Below are experts of layer 6 (counted from 0) of a mixture-of-experts language model. Rows are named router (the router's row for the expert), up (a neuron's input weights, with its number), down (a neuron's output weights, with its number) and show model dimensions 96-143. Each number is 128 + 24 x the weight over its row's rms, rounded and kept within 0 to 255. Numbers have three digits each.
After each expert's rows: a language model's description of what the expert responds to; "mostly gets" lists some tokens that are sent to it at least half of the time. This comes from a sample of Wikipedia text that the model never trained on.

# expert 16
router:156170121109124120113091114104124156112129080149126179121167124127159168132099150139134126172144161092116140127149133165156149130124143115131125
up0:124116128114122095127149148153132089119122146145131138154146171148136156146169079140164115120114113119113114126135106134129130109113069128139060
down0:144160110125151124157162119145135132144144119101144079122133108156141099144100140122125080134125106203126082143131107104134115094104120150140103
up1:127164152148123107128128129141098124113099137169093111102145123106095143138146110144094168142161107135092088088127102134135131100126126130124147
down1:170101152141133116149140115108126123120130136112114127065174087095143152131176065143119136131096132102125103135129156149148112096101151108143159
up2:116105114109134133120117140162148164147172158168102154141147087124151125114115113136102121059146119114153135081116134111110131097157129149187117
down2:155138069158109125136151081127179141118115193130112109099091128120132103137116106142167127102159093127115177085137131109125149094111179132178155
up3:096099107178067144135130130130082161143092102124161157115126144103125121152130166121146101104127138137127114085128130088126102138120102118121118
down3:116153143176139173136175122114097092140132132143135105079145141115122106125175142159158127087105150095116117109118102124129107168127088134173093
up4:150122111070123115140162114134124134160138119107164129138164136096105145138139128146143093112134168094174129162094150116079144091148144150113118
down4:065166114144154148137136123134165127112136158135179134143122107116124158130124094111111154144087133156140129072173095146095152147130132168189094
up5:119140131150168129086125126131131177120115097117165117126159125146118129126117124113121111096116105090135139153125124088116119129119139103117115
down5:146148133149152127133186168138151148113099156135076097090124102059195135136164142127075125115165137126145133068113173145144128128083116112155143
up6:120135113097136149116155125122112094136135116144113103179173134124119117136144141162163156132138104173080141116097140122084116131103104125173088
down6:137181116124127190127166137169134142070101126183125120131123148128142124121105137160098154125128130145108180098118126108116160124133111181099136
up7:122115077124153138128140125103147127080111114119082139159118082129169119135145150109084123111186152087094110117130118133118130141128119147112138
down7:132102093154116117134130139125108089183154112089142109108148101091128151084150120150083144154128168120131194115130158050134123146169129128117105
up8:103108120038076111107131126121166106156119100137115162114084109093134143117125119198135163102151118110115075158151093157161110085124146126120136
down8:110114149120147141102125147102119142110184158096108128132098141142119129147137161099118136084146151117145111128129151103111138111151130148114134
up9:092154125111140145141106125084107128088127123143109105171147175101155158117131215137158099139090182123094110143166090158106137103119143080103129
down9:095119116138171126096130159108140146116098173115139131164107150115144062099107132131124155126124170136151070114106134141130140143136107144134113
up10:126160117121130191090148171137125133141127126121095106140151125118128133130131126145142123112144124133145123104133065136141108126126085092119119
down10:137147137123130113186060144120133164116160099154120139149163112097123128168150094129140151124156094141090101128109110154077102092137131092120173
up11:143137135149149105067141126146130108117138084128135089183172142100170126123159142121135139133093115117089143131122103134093104122151138133137179
down11:157166127127103117101113156160101101175109169114130105162113155150152130146123151132102192121108130087170120105128113160113129132083102109134119
up12:111080141122173117145150136152105136128159115142135152114113139141156149127173075096148153128091168120118121137153116153124111151111127118113135
down12:127148110105099127115136121147111138138114137149149116161146153147111153135129162125142149101166132125159114122118145148090123095119159087143123
up13:152168156124121111100134097124138156154114117115127146094117103105127122145113126168099135174157151158145126084115146131170108133081113086139153
down13:128167107101147127158156104140133081105193155127129130151163112114134150134107146119160178114134152125116111159122143101114093097129136086107101
up14:103123116105106132130163157098137142096125112143168158152086133157135139113160102120121135096126129111145154091151117149116146175150108101091109
down14:138130170131126141116086118157139140140151051131152140062118105101157174138109132110119062118134142152131128096115178114095135117152128122138102
up15:123142147089133098149118108125107126134142100137114061139169147136077141172144099142158117160123141157099113126132144124097121154161129126154102
down15:133111150091147173112151127104137111167155168139171119175066125134133127121118112149114128117152081139152134095097136152087130128132137137146131
up16:140061153110153161139109110167155113158132156109094134162143135126132131122139133117123116101108185148158104125158144141114096123139158114151138
down16:120098091145124141137123158096114121145080160132151103144133116144114119145163137056099116127152143105145156114158106143129093149148153126114092
up17:119133118142132131143126113172099155130177133091102120122138124134131102099153119126139142105125093152132122123098154131133150141139111101176149
down17:126151090132099142160140132159148146107096114103131089104159137129152086107148145130130122096118153110117140071128145136125094133130077122054131
up18:157109120127103136091162125157114080165111111132116131091138100093102158067141178112085138100151100157111118129166128147093158118112093122081124
down18:149135177094065119147127092086091081123144135139153121124136131117108164101131150147128116129132142178158119148115163106190116118156103176150130
up19:108132141128152131143133105140155152120153150143158175169090126121137147104158137116142107125114130139115127118176109132119153130124139144121149
down19:091131130165122134164094125112129139122113118141116129116117165143087121129118119127103101125120120174098186120144151148114126130140087084158117
Place-name fragments
mostly gets: "along ", "San ", "Socorro ", "Kab", "there ", "Bag"

# expert 39
router:181188096136114090104133133136131115160111095117100099098155130111133127133145108128155123122127126087142153142122142105148135122171100128139132
up0:129160153128105164102106150151134150159117119174155133110084107110127130130088124116082113125133149160125104101137083119126099124153136123141159
down0:101110138109094114111113123151124159147142141086160194158124130121102116131141145140158131129141108103105090102134127114147121083171126083076139
up1:175105107103093092141148142154148094102119109131115126127139171108120121113136100161130101122139110082151124111070172161124109150129148154155126
down1:142084111160081159118107105154127060168159111111108131125132101105100119158132102130166139121135121104088104159177158109121128156114122142122140
up2:126086161124137091119161131081153077149120156109121137130132152152092092115148092150162111083086152173147149140131169124148093130146131119122095
down2:135104130100115139125137157116120121134105083116149072106097120126111145132097125129099110107182193113143105111117148105068099119139180137097174
up3:151098145097114132115149138165139140133131139135113098146116136142110138153084109129131130104166148107130130120123124157106114114123171110162115
down3:117098116102071090117125141143108157128146115140121139123125104152132142138116154144153164123106133143121101124131177140154080143118117075145161
up4:125172135126112076124177128120105164134156161145102166115089139107112139138124132102108139144110086195134078143118130075140111095127149118153109
down4:120116141078125074118114105105118132141158167150152146107087155093175105144135143055145132156132134143150140114124133107152095168138132136121142
up5:109143131157143134103129165161152087110112084113134126125116109141133130159123147136096134138090129121164126106118119107123091147150115086127152
down5:120161108146121168178107122145125122155092149121111091137084200112137130114146096111085104158079138105116085107120094133176100093091130121133119
up6:128141128176116110154120128116118161141119127135157148112130103143119130138123118132149153152080115148142104098155120118144122135072127151144174
down6:145120075130129140123085127124134125139139139126150151148074116132142136088127116128110121107138178105080082137144139055130156190092152149125136
up7:163126127135142146137141125163157141151074136127139110097112141134163166138136107135122109181147141152144144097102112184108146129121144154171138
down7:097138099114091097148134147119126116108177086167175121112066158127171170135144182147137145152111103141187133139145091152135117130131115178142122
up8:111160114102133123096162148121106141114099084114124165130134115144115123100175139116097143100142156112134131107135111101167150134112094133110111
down8:141093136151147145128151153120132106120162154124171155157170184138136132106158187081131114109146095094111115142099098171140121120127103182173139
up9:120128135069152130143108107150130143114144138069124146106137152142139143155148087114128129102120152106099127115130107146145157110075101172135148
down9:127140110164091146147163163137106169132147103118125137178190118102099121187144111119168118170112109158112143112103141106094174097092081172157107
up10:151185105139108108145140122105094143137124100101125127167132190124121131120119132151096125122149117139131144140125157092129100121137107114098123
down10:161177145143170134129133105109087119092158120110162126092114171144102171156117094108145120115144087174130128149139129123123121148145174180093119
up11:157196141100090122117137163092112135117102146142100123157132120101135169143057077087122127104140129071122139114137121159113147151128101113131165
down11:168173119118138139119087116155100100134170104101142172095153183157088136136113145151140104138147131119161088108148120148128147105116176129125123
up12:124115123129080148150136125137127114132142124105092169148123138115122141142137145156123088139114136129107131105139117112139156133126135111110145
down12:158154134126145136138090077104109132140081156179136145126144129159140118151115072133122126153111116111110137101110141139134105102135145144093132
up13:162140146128124084121127132136127092148081139103110067078120136145093108141110115136126127153142144130118134149123131126141139134124134115157123
down13:194130077105084143144115185165173109148111066117160113111122103091129133136101111133151102120106113135142113118137193127143139152120159126157133
up14:113135152139084124102116153141118108149121125133158118078140157116147123100201127160141131146131108119118114119093105085130099085095126091125139
down14:100128166145148170138155163139158148117118152104141123096173132153116146113119128127072143137124137125103150127111155111161097123149118119121128
up15:100144124132166106153105174119126152186167174130130139121148114144074109128130142139126174129101142110156127105113122100133099132117134134136092
down15:139136134144085114120133154128116130152152116067114125152144097120119073127131115126161076098120127115154127072134158114159104125112132106083167
up16:151123120115120120123145115146132164136147120106161112137119157139165108086113138108107112126121146169170134096122148102151110143108137121112103
down16:141154124114132127175120151114140122137102150120164151161119114165068142127120128131110108107156108151130138138113145132138151109134099088129089
up17:118121127132107146109145123090105136135109116099127087119088078108122109079081159118142102110121130126162163105125122141106155138177120124130128
down17:175111165131126150150130120187167109084133142092169185113129089166135088132119115103179164174148158107105129112161136114155131116168122138138133
up18:183157116137129127091119160138126103138128067139082132136150105130117104156140143143117102111118164107148093135131119142128159151124127148101137
down18:141159113172152143095119177090132133118149123108098137134132104117072144140116124126159148106128129103154128111146085151128145105130144120144161
up19:149154109132139148123141157167160153136141120099103107094154119077153125149099132127147139108127132106119136106130125129144122154138100094129112
down19:125143141109139119110144158115136127116107142148103062129147156108122148098137143154153148124111116137104135111168116115140146129110101079113149
Word-initial fragments
mostly gets: "Con", "Sub", "sub", "In", "det", "dep"

# expert 4
router:121065111109105134113110143128126140151122131113171119097135119140144101140137178101182126101143125144133131135109146142077147114195157126153115
up0:149187170088142172118114145170102099103193096174148120163151125081152142116113114141113145107100130097131139117153110146148113102165132160135119
down0:103117111083151130121140156116119144113101150102136147128142145113163122150101074127109135176131095118127111103147145134160111132126119131106135
up1:130135167143113158160135179149151174136129149173111129137122141151142095098139157112106113149121135147123135168143097127149122123094118133158094
down1:147127133136147120093146114143128105173163125149085123133101128130083135183088096125092127143145164176102110117132086157164154147079123161140142
up2:150160166143098152116132149179170121110089121211159117144107125054102078140186127113172157093087089157093135094142172127062143115105178126122132
down2:116126120099137119113068139094071098136129130116145159089135118119158137087126117146130134117178118148116123128135159102150139140175114094154128
up3:108097132138144110101115140169142154126136141107139119131136138103142125128148146145118101139134146166159131119125111142106110162137104164161108
down3:078153124147087122120101125092071145171114087127175077128161126153127126144126136117157115113140104147132102132154113128112146137143141124112124
up4:150142110137098152158139158112151143120134101112099090139144134141101096137135131159112146138115133116119128093133123138147142140111160112124123
down4:126149090094124131124164123102121129100133145120112117124092116123169121158124142138147147098150091139136114143093109104134125123117128083145110
up5:167114125157151146101170116164109140109140077151131095132085145141125099099167102113143116149124144115164123159145136094126115084097138136128124
down5:150074099104171116125119150177097152126146136121103117174100113119142121140145152168154154082153122104111108145124142104108121129138121124153140
up6:110164094134113133110129128124142154156116107117149102124107105109127142086110122118109082138144146134125172120133120167127133114143173157108118
down6:118129132146135114168145125108148115112145139098187120094131094154107106116135124075104151106129173121113125126155153129093163135185108160121123
up7:146140089143136129117133159147139111113126157153099145093101186170140165130160135108125130152157091074118118127125096122123146123170106183141102
down7:145126154118138116116125153126149121112128122167096151132158135127088110146132069136086110131168145126144073133133091135110191098149104131122190
up8:084148126134153141137150120138139112117141119089167117128124105157131109099159121120140144123124110132154055077164131098163150150126126127113120
down8:147137126103108132132102120112140157136138145118093125102086116154123126143141168099101131128068149114136170156153110141133096149121127118122112
up9:100178119138123151130180127111095122119140127124114072120096188158156139120154108100136120142147146139111125133121097170137161126123144145141112
down9:138158078134143118158104138078135167125144123142155156116130136115134134129111085083132082103116131116125085156149116068113161131148106149125110
up10:143151136100127166134156104149126122094146126097102093150122179118152138140126128138134087101166127069159127158128140158104140142129120155138122
down10:211078125120155141147150095105125106147139110136142137138121131125108144100120109130144116132094111161107117122107117103123095117117143151118137
up11:111114171119143168128107130115165140137135120134166112146087077121137153185160122140131112142128114162174138126136101140116141127118135112150103
down11:107096080117151146143136143157176105147124145155101120120164089143139108109129136163121146096043147098131157112086097117116147169107119118145137
up12:137117099137161130100120152122115133087117127113158086117139107151128132150114212138119115123130140093117121133093099116113092094091115131133109
down12:140084096131085146077120157121140131106128128126127120107145108101135101111101148133162156138118121124172146151147120149102093143135111089120134
up13:143115123140158149162126107101118122127156117116129118137127101081125100159152131123095123138100118147121122149156118114153136080135133136166105
down13:167120113095131095140152126155101091105139115126174144102163103097101156143116100096135144143165145101112100130165120119051127082140130130145129
up14:114143127150158141082132107138140081146115149128143127114172111096131090170103132123104164135151094141144113094176076128097123126177120132124133
down14:120144148146120137158137107099135148131147166140135147150125135106089142122157131149089104099184136125137121081133142099138114142182115107119125
up15:109115122173083162138160128121100124112128137144095111147089154123171131084177074143154136129145141128134117129103121131117143159140131122131099
down15:108073149111129112148124111146160151096124126129144168116143163153124151145118115129130151113127084144114114131073107170153096126147145108114122
up16:123132141124131123087120136129130105079166143109153145078155114141143109153176168141109138126146130150159180156142124112127116119114150143102121
down16:096135160154077117100133147142115128173118126174130116100162087128102084167085130112167137139154150161135146128120118113107152139149111146187147
up17:134154159158150115157115188113134151109174102084141151159120139135153118104100127126159099104126143101155142112117094120125109127130126095117106
down17:131097143128164147159070123130158142095103100140087128151142151102115158125126163104098122126099113141164135123110167115150101142098142134127132
up18:119162141200156135070130114141133124132137130125131150133086123109132116069117120113113128118113153107081146118095096072095140114097158107125106
down18:165109141107113118130173116131146121165114178157146155154091119133093112112137119114142116158134120184123106101120116098181113178152129148126152
up19:139123134130139147116099144144139157149120134158089163123140161123161060105090108117121135105169103143149080124150121157102141089102123137112154
down19:075158142087149126101134109132130098119142110135126114108121093085103185102144160143094138150125102189136124146114167132121140108147125118121135
Single numeral digits
mostly gets: "1", "10", "2", "3", "0", "12"

# expert 33
router:139089083151149137117075115125153099164167136116149156113132099156146114093135120145110120141158118197154152128153149105137163140113121143115150
up0:086167155168106140165139121134117083114133122143098147137170163164116109114107174142116145134125129145114125147119111133130119117114117105136098
down0:118109110126111064202156120151102109173092137119108104096152089115140170126114138144070153128165117143131106125109078131160152140104137121148108
up1:152143118165146124147127145159149123120126078121134122087157158126157147146167125131144123130142125118135173105122108126129131125099147080123107
down1:108185108115136159123141108131116138089197121135158136123132118152107122110116142168141142103090099108143153106102111103157108112125104122166119
up2:098121178149105149169148131101126102133107145122087126163130149149056135123131137109096086151149127098161142084144101118113134138107117149157138
down2:170126117149157140117125122123139137142143109121133151144127098160121074137172141150130135159150151162159122120099152134137129111162098118107070
up3:124112124131131135128141124138153094143113162109110147137109131124114107109123115120165126149111102099137081148106121154101111078104167151105127
down3:113128122144099111125141127166155152113141133160071148092180135122112113095127176162128123144146122105158124127129106152130136119128140147154105
up4:127162166113158153145157103161102131172135181116164133121089125112143157138143092161107130100109111117145132137122106117120141109086100109150088
down4:128121132106127142148136135109110136126123151060151112095104120148142134116138129106101088095126168176112086129125151141107111111113123102172148
up5:093186162151162118207104140121102139125130123123126137138105122137134110110105136130149110146099174139101179137101145087109165120187114140107174
down5:109115103102159122087160179150160118152077120130140143139145163126139135111140109116097105152165122144119130110128139134153147161138112127131129
up6:179108133143098147156131119101128138112115169110089137114133084133130098120152124149114133110140156146160125126149149141135182123185077129095132
down6:156099161119143114056137128137166140147177102088084148125109114134107155160132121115104126168121122143116125078083096173104146131120118102147137
up7:087146121115118142098126137126124108159167116147116106138118142101134131143147135126127107134140130119134140155104136098130097096079143111146142
down7:156088142159077113115112091137094123171203141107129130128118157157146137144171186103156141096083132168130183127090127116132131163094138159155139
up8:145138111117135091129141133081100145142106113095101163109177144109132142110146127149100096149115150159141142108139157135083128134162151136114139
down8:080124100098103127124106151145142109087098114110136154128096120090175153123126099130108131151099106106133137142127129109112167135147116127131128
up9:091129152110082161111122117160120110108117132103113117122129146112149124107094094137153134174135097154138175129086111154114118133114134102174160
down9:144108168116125149106121116113148159149142159097157074084154114086105129152125115142155130142122090157108161164126150082122135097097111146137131
up10:121076095157163112113121121102093118085135090105123121123145164155133112127092107163108145166138170089152105120132127125156134139151119053141186
down10:124097139124129113083113127136099148117162118149132114065114125079142114142138119103107125147141149134122136113122154128132111140135156149127146
up11:115129153120144128107089117122145124083118122136118151114162124143156134124160120133105097086145105143093102103136097125129106112113116165164152
down11:111094132087124164116120195106119134105090140120103131113146107162179125138132110151104115105145116130131168089132110166144155124128129123165125
up12:130159136143109182124123144148138138132112132133131114147113158130136160123113148126124081132125160159146118124120111115101118132100119082142134
down12:176163140138129161155118162130185124135097119118112125112152118133157135148144134138163136119108136107113112052098149114079140131169124131154138
up13:167131140130108130106107157143119129116113112113156120114111121125127122115098087145139130126169114117110137110130089146124123149157126126115139
down13:102084153134137120124156148143157116118120160116078143152091137117105114142153142107161100160107136138124163103132152091077103138178145141143073
up14:144102097121147115181138130175124089124134111200112118120111117116126107126129174134107154091114101142116120114108176106121139102083154134131126
down14:127118119109121107092107106117091150164115107114153085160147135104131109142119162104085152144150092122091123122111097121129120117116127174137156
up15:114134148124171131151124106163135096164080127125121132113151128097174115148089147123126135102127102157095155140107125169126096118097116048149087
down15:123107116126116148131125084110126102136090139171131130134145062127190113098130139113113098143146135132124179140160102089151105133151140147113149
up16:139127127149118157145136169151102144137175094115104134144104120104177124144107143206096175136135155110159111112150130119143098149123153117119137
down16:117108151154114150114126097109158130153122133154154140134164086117124126141123174135103103119171109111115101116160152132116074120145124111099139
up17:111176108146104119126118144148133133138148122121103164183121116172108145143149148141114130151134079135197104110131155120118137122143119101132109
down17:130137140095156140133127109136132158133116131140133149111143142152105044132117152153103139127120110102123139142119124144109138153192133111138109
up18:157147144093123141100118132133146158138133158130128117094117153097168093136151185171119153090090116140180143113156143115134146126144136144112121
down18:135118160114102135112123140145172108139116134157129118142161141090105171142106140110091079110138107113137138092177134140084123130108167102134103
up19:159093147149115105108101125152155116107130104123131137128149160083114085135124150087109165116107139139097089089096125142120122102118118167117102
down19:167147119119129139095136168107163137124070127110126157133083144088108148143145148129093143152156136104163146133134099101115146095110098129099127
Plural group nouns, table rules
mostly gets: "|---|---|---|", "|---|---|---|---|---|", "women", "Women", "|---|---|---|---|---|---|", "|---|---|"

# expert 29
router:171132137101157124152125089096111072150116119113105145153118115112124144100124141120175131092118128154122111124137118132108147123086102131138122
up0:131141146146143142114151110135135089139153135154100124131115167129094115187146120098102106184122134151159104116175112161162104121089047142103164
down0:143099112131146160093129126119134079148149121122137125088147116152153131085092140149177093054136151121156122126152133128134125142107140137140124
up1:132131116102104114156136132169151162139188158122120162111113111127119125134116115119099129098112121112116141118154099130115144120150101131132108
down1:148178133141139132099116168136136137100084109127132132081170129104104138142139128133150120156155136079146136132115139070148139133118146118126104
up2:125130121135106107129078157180111153137161111099144156121130160156108154133124118105116129119089141139136141118110121158135150090105143124119090
down2:171112114116151123147089110083083072111144140100155124142125124148116140090109130121173148137142110175138139109152114089124114145096117138109139
up3:148145128098167116100123144112067115129121150144095095150097138151162105122154130146097156125148145122130116143124144143145106116112147106136137
down3:123126136117101105099135131100131142124122093084122198086135112111090130120063124112122123164138100105098080041105170105109159132163096189119109
up4:114144124109143148140177136124134142115171180162102126157135123115148075158121081093151124155104113139129086124104165133158132133146144112117077
down4:121186173119133129108144126141107143087130119092134148141105152089116123143114104106112142148120155138117079152178130092162153126114097156137122
up5:114122142142109135070135140135178147094103151137099114135153143093149145112123116120149122120120070117151133134129123129083146119134142095151197
down5:100119152187111144106141119109122143155126147102127180104177166126113123114127103138127145125102133092139140116105110082120115127091092151142116
up6:142119156145122091135148156145151168104116157134093097163116108124136188112182121127162108133122103135124135111141160147143156158152092129105193
down6:151163109152134155138142121146110134107109148097150136101151138154131087099073117113093177109118122119119123126130139118158081111136129119126103
up7:144114104128113113079171106114133136115142116147120117163190093159121134118115185160105133124110112115131122126162121135104110155124166137117118
down7:125120120198150123095110059118127108161151164122116106121180154153130142137113100149129116171108100135110130118133135117131120101151160091190110
up8:115122132143113118121103121149108153086153115060146149102099144123109146141115111149134155112114082126113153146106084125131143130096106104159115
down8:118158142162149137126126192113133134126157096107114185119127123119104154153134110126193138099134187137123151154105161092161115126134146164136124
up9:130123168116115150111101159132102135122094082119151150116106094118101145115122127140172146129139152076091116127137110133094123156116172112126136
down9:171131130130154116146145146097132104116166144103133149154109147095121092121126152119148142098138151097074126104127123146121091115138163152110126
up10:157135122126121100119156131127116102084124152107140119147120113092116172087151122104165126189116113100123159139132127122134139115134117093144152
down10:155094124184149121105143111143132121131104134097115153119123139123127124127150116099141070129141119137136133110125121101144079159137134138127118
up11:123161114165099141125133085128126148095133121120127127130114108128132132098122148148163116122137155103107132126144135140114102148113076130136088
down11:135150148070131129109143126140145093124143096135121155072118125142104117115122120139154154122125133152140134157124124129059108162096163125139106
up12:164148146157107123111103159149128144092165142106105123124139122154115129101109125171109135104105054133135149144133122089077150155118168119134108
down12:116139153132154137130090110119099123129111121116145147057112124158118099107171135130154140118149129185128159148162136150152159105148123146108121
up13:133150095107099131106137131131153102156093167115128135136127117118110123111138163124127100152152119075152137099109111141135103129112109130116117
down13:094098157125160135102083155075140130126162128133160125112119124125131143124139120144139120198166155122139110131097137091124097140148103095144119
up14:157133109101081155141183105112121126146147086139132132103147141118137168162091119157136109138105112128090138104113107146102104139138128125176077
down14:144135120088152139133140127178160121142110098131130101147132131168087125093078152091165112115142131158130147188145130148149142138153141129165198
up15:108104097136121165083114128164143136085117125089156148105093076127142180140111130119125156086150140062100141107103129161134099122089132127148128
down15:126181128119146118165111105086098106116166134143120100134191119133156142118143115134132112105114077133158155162080148110097150122157140145125100
up16:115120167108113104154119159115088122119127128122123107133106169134122153164159155111112093121116163121099157133115157126154166128139122128133119
down16:147080132157150137152206126123116121142115147159106132126099168134105144132142160159117110148140178149149144169147139114136130127111117159084132
up17:133095110136197175077100138141111127150133108142126127151153133136144131131122124135131085127099084123101106146128129134126083125072110119118150
down17:145155132134137106145143096110116160105105102169162095137099127113134096099123097127097127129139138141108175116122129157145139121121136117079114
up18:126126096132149114110126114138124139119160065125123160156140110144131083127151112116138105141130151142113121110143113093133104111083127137144114
down18:158148082138113161105165141118128093093147150147147140120121160132111107080069131168123131138135118112157179123153098140181123137130153144103140
up19:145109138102103116167179087125131108164148122126081134155116169108129131111160144135133164099143110170133121129098109186126113142147144137146118
down19:146122127146141149114080152154149138139111093154108150154142091127113111162103163119135098131161137141095184134156125176098145126121124121135122
Word and number endings
mostly gets: "England", "States", "California", "London", "York", "ville"

# expert 35
router:123147137173140102117138132132110126125167151145165136140098101149120151116110147122089129150136077115193137150140141093198144125127131127134142
up0:101147127145134125145130143130142160133141112164098115141113132119138100120128167150131141108125124111167153147109102144132131159145145139107138
down0:133077155141078149125111108136079124135133146100152132138158141153126095103117109150129109169115104144124146117123157152134148113118147123112102
up1:125163095116113140112163193119133097070115122148106094128103141124155158133139138174162156142109129138125100123132129150157113128135101115147136
down1:112130128126089101079123130161124135147065093149094103111124137137117136121144115090178144131085109153127106137134126103133167110133141159143153
up2:152148130095142118116154140127155112152158133135142146117150115092113100148086106114149124161142095110135149094098164104131059136119093173153154
down2:140124139126149158162150128132153105084114124126128161114144078104106106127122155148141121136113113129079150106157171112132143083162139091098095
up3:113135113132112143102190095140153131121126125094143132161189181141136096093117120125143117139115127141100110176136135145151124122097102137087101
down3:111130142120073121131141072127146127124118145155128117096124077110153116145132160123138083187092142111099118157117133103084144161147136139142139
up4:115117135148133092150101100176113154118085107101155121148110127110139107131160133179111092144123145114126111058094099160149129175118095144113154
down4:134155134147140146136108145117125089164133151123107088124094070106142109098130107113179117143130133118151107132125166155119122109086101109151133
up5:131152111157160141078120177141116166151108142160099161133154110124133131155163141139166120140128123139114147096148112138111138095103099147117075
down5:128127123136175140072135136133101126143135087131136146097107150149122145165128123141146144130118137125155121147143144105145153138158134153085185
up6:140129121161081131120063068156125131139134111176088145150113125118156116114104127166152115159137098143159121131162131109146126105110104144137130
down6:132146103097148123082128132136143095141123147138095083107159167168132168145126116117130129085086121137164164114122122121127132109133156124103148
up7:117131142145113151150110138206158126156097155141105086139108109153098134136123122090079093106136138132112121172100108108145148109117134114160087
down7:120131140071170169132161122122086180090118153151134144133129153142114113127111132086089063106133129147099147102158164079153140138172117110118152
up8:148087152163133108102135128106162125141115105191120099161132142137095184132147134096155118115110136110115194145153117144106168124146118174133115
down8:119206123087167104118074110107156163143087137134117181124136098129130111123126126175139099157137146136164135144145150134077134128165136159128090
up9:148131167159105103121140182111169102110142146126112138145092097184182123106107079118119145167078130102143111112092131132192111103098128169130141
down9:169093154162104164125180101122099098119125114097085091159136111148129113131120163124124103125160112133114101122118095145130126117131106138117130
up10:091114135144083173108189145153132139100112094133119146165172137144142111132104120120086083138103102082140137147121134138166153161120123148106119
down10:120161123096143153127074098134144130157111145147085169143095115114136124158111116123089125085116108147101127153111132117110117084117157140139103
up11:089147111142115119114144138115158162126139144101110078155140118115189147136149099118138117133142122151079110135150087146159137112116144169098114
down11:106133105118123119080151169110169093140106122138081165162174126167118129131136107155146144110179147131074144163109129129144118142172173161110104
up12:132115160119091123116112137148130110113154115185160095133129160115133113136157104095151102109161120132178124146189132103129115113087122178133171
down12:152144112115149136075089118095126093077124126124118094058139117176092127112117115120163155115159185138111116150109126091158135133088124118118094
up13:079105188143141115184118128083117138107108130143119113144147142146103111121146165161130090149116126155153130131089125132114139110140115137133144
down13:124135148118086115128121134172117102122099142099142130110175077138130158112132157137104148146137145150112141125108150139104130122131131091118119
up14:127132157127111126111138127144169105099112161119141152151132151136142130143165115090092157108113112127126137111133128151116086126139139129112117
down14:150188156127100140155079156080158154130116110174155125147139148158111127078165122147130138116115181120127097138146132124190149140162103160130116
up15:149158135155128128132124097148163124141147153109105096179140157137096105116154120115137147164145135148151111147145128120150115160115121100092138
down15:151093148119144108179082162130116159113131160148127110103130147148127140152131138134122125153090102153135152131130066150149153119126105094099130
up16:094134147174082074116127147136130101130127112117144102139070095136118167118101151093084114117161141143135120127150099121148115143080138138124136
down16:157136162166122144085134138112131140146187092129162142158172097153135118106133117079106126153167148129125164104113095120163100117157128164150085
up17:138103118116144138151112157154134164094122134134118138130134109113088178131057121122132080147138121158110094085098130099160131131119139117118117
down17:155097135155112125173118082094160177123130156139144134110130146154180139129127147125132143113122131105109097115167173115110113151116151093102124
up18:133105104132110106084183106136130092100143102129157099166114138155132101156126150136121102125094094149117118112144105111113132101143096135119121
down18:146125116137171130145127145144153130128113130130141176120141107115084116118113171105143169114139070138136096113111088136172128153169083113111120
up19:143099162110137139161114131107116107153092083137142085147147144144134096087105141142121164133144125148172142101121079106099146109142127115087137
down19:138160142147130128158145121165128136102145146093136147126158109097110149131158097123123107089081088102157118128162113085149121122130141125133139
Scores, dates, numbers
mostly gets: "for", "U", "four", "six", "For", "01"